config.yaml
d_model: 192
d_shared_expert: 0
activation: "swiglu"
router_score: "softmax"
balance_loss: 0.00387
router_bias: true
groups_per_token: 4
lr_router: 0.0016
vocab_size: 2048
norm_eps: 1e-05
tie_embeddings: false
seq_len: 1024
steps: 8799
dataset: "wikipedia_en"
Below are experts of layer 2 (counted from 0) of a mixture-of-experts language model. Rows are named gate (a neuron's input weights, with its number), up (a neuron's input weights, with its number) and show model dimensions 96-191. Each number is 500 + 25 x the weight over its row's rms, rounded and kept within 0 to 999. Numbers have three digits each.
Before each expert's rows: "gets" lists some tokens that make up at least twice as much of what it gets as of all text. This comes from a sample of Wikipedia text that the model never trained on. Tokens count by the router's weight.

# expert 25
gets: " B", " C", " L", " R", " H", " c"
gate0:492478504530506561467499501498530499523539487530538519514506472471534513500488497502473536491499509465487521489502510503522492485551525573497482481533431493504500491495513487505491510478496483475510541461515477499481534452495471525473520513525473530505530504533547447487463487489528519487
up0:507483463534503500476479518498526463534505544472535512464513468462505504495493525521500560529510525486473499457501498522516522483550532556521495463515468495476488504498490502467475504480502490465493475441518532506525504485476480535505500505529480533516495487513548501477509515469517545495

# expert 44
gets: "id", "im", "ill", "all", "ell", "ort"
gate0:487457490487497437537513488491510474486468564518528471516518499495464486475512536526493486492514503504498525533545540486487453497496537509460502500493525504487565470529470530523537488497534560487478498510486508526490494465460466509510543483534490486514502500491504505478488481497500446528
up0:481484517477535514501489524537480499505499514491497492449468503453522503502536551517492506483516520480529453516472480525471491537534506470494511509525506495509515524497486522484497464510520517475491513512540511485507506517487525508439477518495467441519500487486502533531496506485484531506

# expert 55
gets: "e", "o", "a", "20", "ra", "19"
gate0:503493541499486499491479521528494547518443498498489535523539480491492480479495506519481531545522471489497515499498493468495518482499480478482449506495477434520478518450491466527531511517474514522531494487524516497499535477507513505494508519512488502507490520507507492506525510509526493513
up0:445535487481478492497525463539457465457548515524504477493504524492499452495484519485491461442499477528496481506502486473451474499526540490534518533511516470484488471490490501512508510522540481502474535472478562506504496504528498532501490504522486483493523489482508501474466522478472500460

# expert 30
gets: "r", " tr", " Ar", " Br", " pr", " Gr"
gate0:527471483493511510486507468495528492553514457531496475488503456518508457497482516472494484508475464503533510513471470481472503492521518485493511539509495493515493540478480452492498513487479492460536514517508478529480475513492479516493496475483471539460461521491547491536523556514505486558
up0:499486501525504471510509498522524521495513493483541529474568485469503505532480509472477513494520517489473503487495564512543440479480472483470523515507510500491504515493504526489477455539500476494496512515486506474473504500478507494500506489470548480498554491495478529452480515517558529516

# expert 1
gets: "ation", "%", "one", " South", " City", " Co"
gate0:501486504490468487484446536497473490531479465508504499493441539522486489517518520493534531515476518460501520523528474530507489504507511526509515504521465514533519560483456479455524488518525533467474515556476500518536498496468500462494530538525466491472518481519483558491450488463520493494
up0:485509504498498463454453516479458465505515443532512496499487501482489501515472506504526488491469496478459487520548478509486493503483504510481491460530500524521509540508496505522527467488481561484482474509481517510543509489488476422513522509563461461473514491519538509503446466525457483466

# expert 26
gets: "ist", "ate", "ary", "ess", "ity", "ish"
gate0:506548485511444500533541490489493499458526481524527508496495528504500514514533511462518517460493516458464520485481490502496534486507512520519537508527452519498500492488523459514517452521473510479463489522529505518489494445478460527477506511491492509486504532510557528547495492518482491513
up0:449459498513532516451507505553526516543523498501478489507526467485538482502517490527489527485508480503532487468482524504519523480494513507515488532455527478519481494479476516477511526493476497506500511496517487476547500533500507445488509533480490490519496492499479471479542542483532456522

# expert 24
gets: "am", "ay", "and", "est", "ch", "ir"
gate0:539508450532503460502481486473496486494500537491537526489548517496500510482490517475513518423517490449500516542516507507533498495524477486529504482496515461495492478439508517521513502504461490481480514452500488505498492487521501536491495491499527523446486503537485487535477481499466494462
up0:524490522457506554517531502488516465527463533466487493432552503509529506534502513486541545486512454496504540476508514528497466489500507487547446513507530457495534478472551534512525490513500469504531506478511467506491494479525522509516506528452531456472515511528507520516497491508481513501

# expert 5
gets: "y", "al", "n", "ly", "ial", "ul"
gate0:495472516523554468486492524503503510473540506527486464470519512517550518478496498494495549538507521492466506514553460511536521503466508549497495520492514534509522472492496489509475491482489569469479468496522508514497450493511457480483497486505500514559485494497488517495479481464518523522
up0:479463544513503454487455517475488503476531541495494500491501495537554518490485487567465522528494548528466505503534461528524490500430495537472460484470537542488545507489482490508498473522493519528510472457525502512460501485495469507504508519481466517513478488504490517478491487499450514527

# expert 33
gets: " |\n", "th", "|---|---|---|---", " all", " th", "|---|---"
gate0:475509507496479488490517508466499520491532466489502513481460498534533478478465467523509518487505513474504497490464506509485457481470528508487526540513486465501520509495476502533494475495492473521499505498522498472545496497537505513472517470507504530481551486521523525498493484550501493463
up0:506528485505488523495509549485515483497529457545492525482515512546519472445461481474462489491469463519489503492527517485501474514532494496526507483508470501495497517463484535480515504509502491541507510522516445512486515513533445521496490451526512500501532463515480518473428551530489493475

# expert 39
gets: "as", "is", "us", "z", "os", "ens"
gate0:501443518483540501502506466472512516536479504494498510481498461467492487547481503522461482526538477495505524476539499501464541486442494503494574452520501528480489501517500529492506491485530485505473494464509528522495478463508494493477461512454483468523506518520511529498534493458512543526
up0:512506524468511503464514504521520498536522485477489459488509466452536466519508490474493505497525497486516495458527486465484518492468521522517589462494507530501490510499514513502485491511488514481505508451507517533541436450514510481513477517520522547479534543496492520458517487471521493519

# expert 14
gets: " in", " a", " of", " an", " In", " from"
gate0:472501455525509506461495526499510487497513458523476465542484524502537522454460456522516468495507483470497491505495506489549494502537494460517498499518454500525539515527480467451494528494467584497502562500483507535499490512447468516454477508508471486527455517486512561505509508524515462509
up0:473487455519478514469461527495525511519489470515497449529508501497518510483471479510516505477543550473467488492512519525537501525501505494496543467525442513512529515514483451476509500482496533490504517533456523543517491491472481489474455500501484473531466513508499573505494510491522456508

# expert 49
gets: " con", " pro", " re", " ex", " cont", " comp"
gate0:517479460491447493449546518490488493524497502550486497539520501491499528507453489500479489542510490503508509510546469555495504499503511509492467490513526530531491528505489506466519512497477520520468502516475522504474525485463497468510532494480487488489533519531458491490479508500490520546
up0:493486483501442499568581489472483448507456505499544521506461499553507503497493505512472496504453483501476514510507520482491446479473458532463468469518502495486500515524489536520503509544492495484513490497497509512443499476534550531497519471565456494519475562502481506511495511500497502524

# expert 63
gets: "C", "P", " p", "R", "T", "S"
gate0:525504480480488487489484466498471524504497524491461490513522553488464513507449514527515491534495506459516494501522526508482521482529531537523513521459479510505513484526483465503480522517510527539579521472507462471465504552497517496511514517489483494521511500481558492533478449502478498518
up0:506484539497510479472510525543485490472555503489504493456457526474511474482535474485474508539515495489475499492516538484489519505487515494513444453560463496493525448466507518485483472488493507494438536522469478535499530501498461519492487496503534542526504484512464528513495504530530481506

# expert 50
gets: "s", ")", "es", "a", "\"", "ia"
gate0:466500500467561495484511512510510450536491517510488474502473509505490525481528508523497508491514528509505512519538517494534461509486503514461503512537490482484486503522459494471475487481468514496474459485490476522527531478494513449491510551488479516526463509496470491481523491529478446514
up0:497502503552463520485451461465499507482474517456476466505519499510495480549489490479480531546517484521511485480500528521520522510502494484538469517468496545485496512531545489521512453515502479489512501511511459490494501471539542509483466503487524523543542494503483520529536546504455490499

# expert 15
gets: "g", "t", "b", "c", "p", "ad"
gate0:521536522548505491491490490520499512448522475549521502526473542460469497523507469494532472444526491484492515476507479459485503509456513495494531485474508532536513515532489518493502490503501468500472515469474493518512468480484490496463496470471496517480465502463491468452522505505485512498
up0:493487489474478529499509533484503491543465528443487508499540488534524502469485516484488526541508500527506485529487520554520508489530480484487456519531482478449495482448508480507505521503506525492547497537545539497477523524554527504543483513519501505515527488530518498507464511463472499505

# expert 20
gets: "in", " F", " f", " m", "f", "m"
gate0:509492472487480508523506535492510551549483515470523493518500520521505492563515498515553460474467504472509505535453518517473506479457517523496534539504473518507508489493475491490472541533477518527484499516523503503542507494469487500513487460542482520504478494517490494457503563482527548503
up0:491502490472504490491507532533496520507482516472531506477507514499547526490548494486512467487478530483506471523484508511478526509458502491467548538540452488536500488489489509492469532530465523555486518552500519502528515465525456499529535457524472491541485457490517501563537526527535536526

# expert 61
gets: "1", " L", " B", "6", " R", " V"
gate0:475502472425494512477506509505469464509469525516486534491500457478490473485481479525490481549521494540498505486510495470455542519541521473523474484517502541532526496505480498494535484524462504459506452488489497475542481509511517466529496480542506465456511508534504522515517495500511530503
up0:493513517499494516496502566472485496495523456521482531493470517511521513482499527496484491551491536543496504473472484532478533501561500557503488481512505522524481511481470487518471478502512488534490480484477486543495491488532520534551484516532499490468474495498527485541541531515494567505

# expert 19
gets: " the", " The", "'s", "The", " his", " a"
gate0:514533523511565499490475479492542482508502520513495532470525522555418515482546513472478472513501500461483497513522498490489480505475477477470491507502481527546529473495488493476543479464459491496502520478537531494497473473512514501480577534479510542516508483516509505511500469527497465504
up0:450500538512479540527524480501508474523497474527516465558472484444551500474512484450504517492480478531463477484504492534477470478499507493475458506474525474451509480525510504516532450506490491510518503480549536465482488484472492524495536523522488483501491542531442453487526535474540506511

# expert 3
gets: "le", "re", "ro", "ant", "te", "se"
gate0:517490497521499499497525537475511497500509458561525516527490482491567523453504522511471502518484514473433526516501474534508499499471519518482546463488506529504463474494493495502525475530487517455549486497495508508477522460502526471491487521532508505509537474507518519524540478488544547453
up0:488482494521485533571457450497521519484496519555505468474510541472550474506488515494509485493546488518487511493496519527485478505447512453517513513528516504469460501490515532528497508488490507455462520513522497476535466555500501498494535507510465467513521521526517518512473491497513529461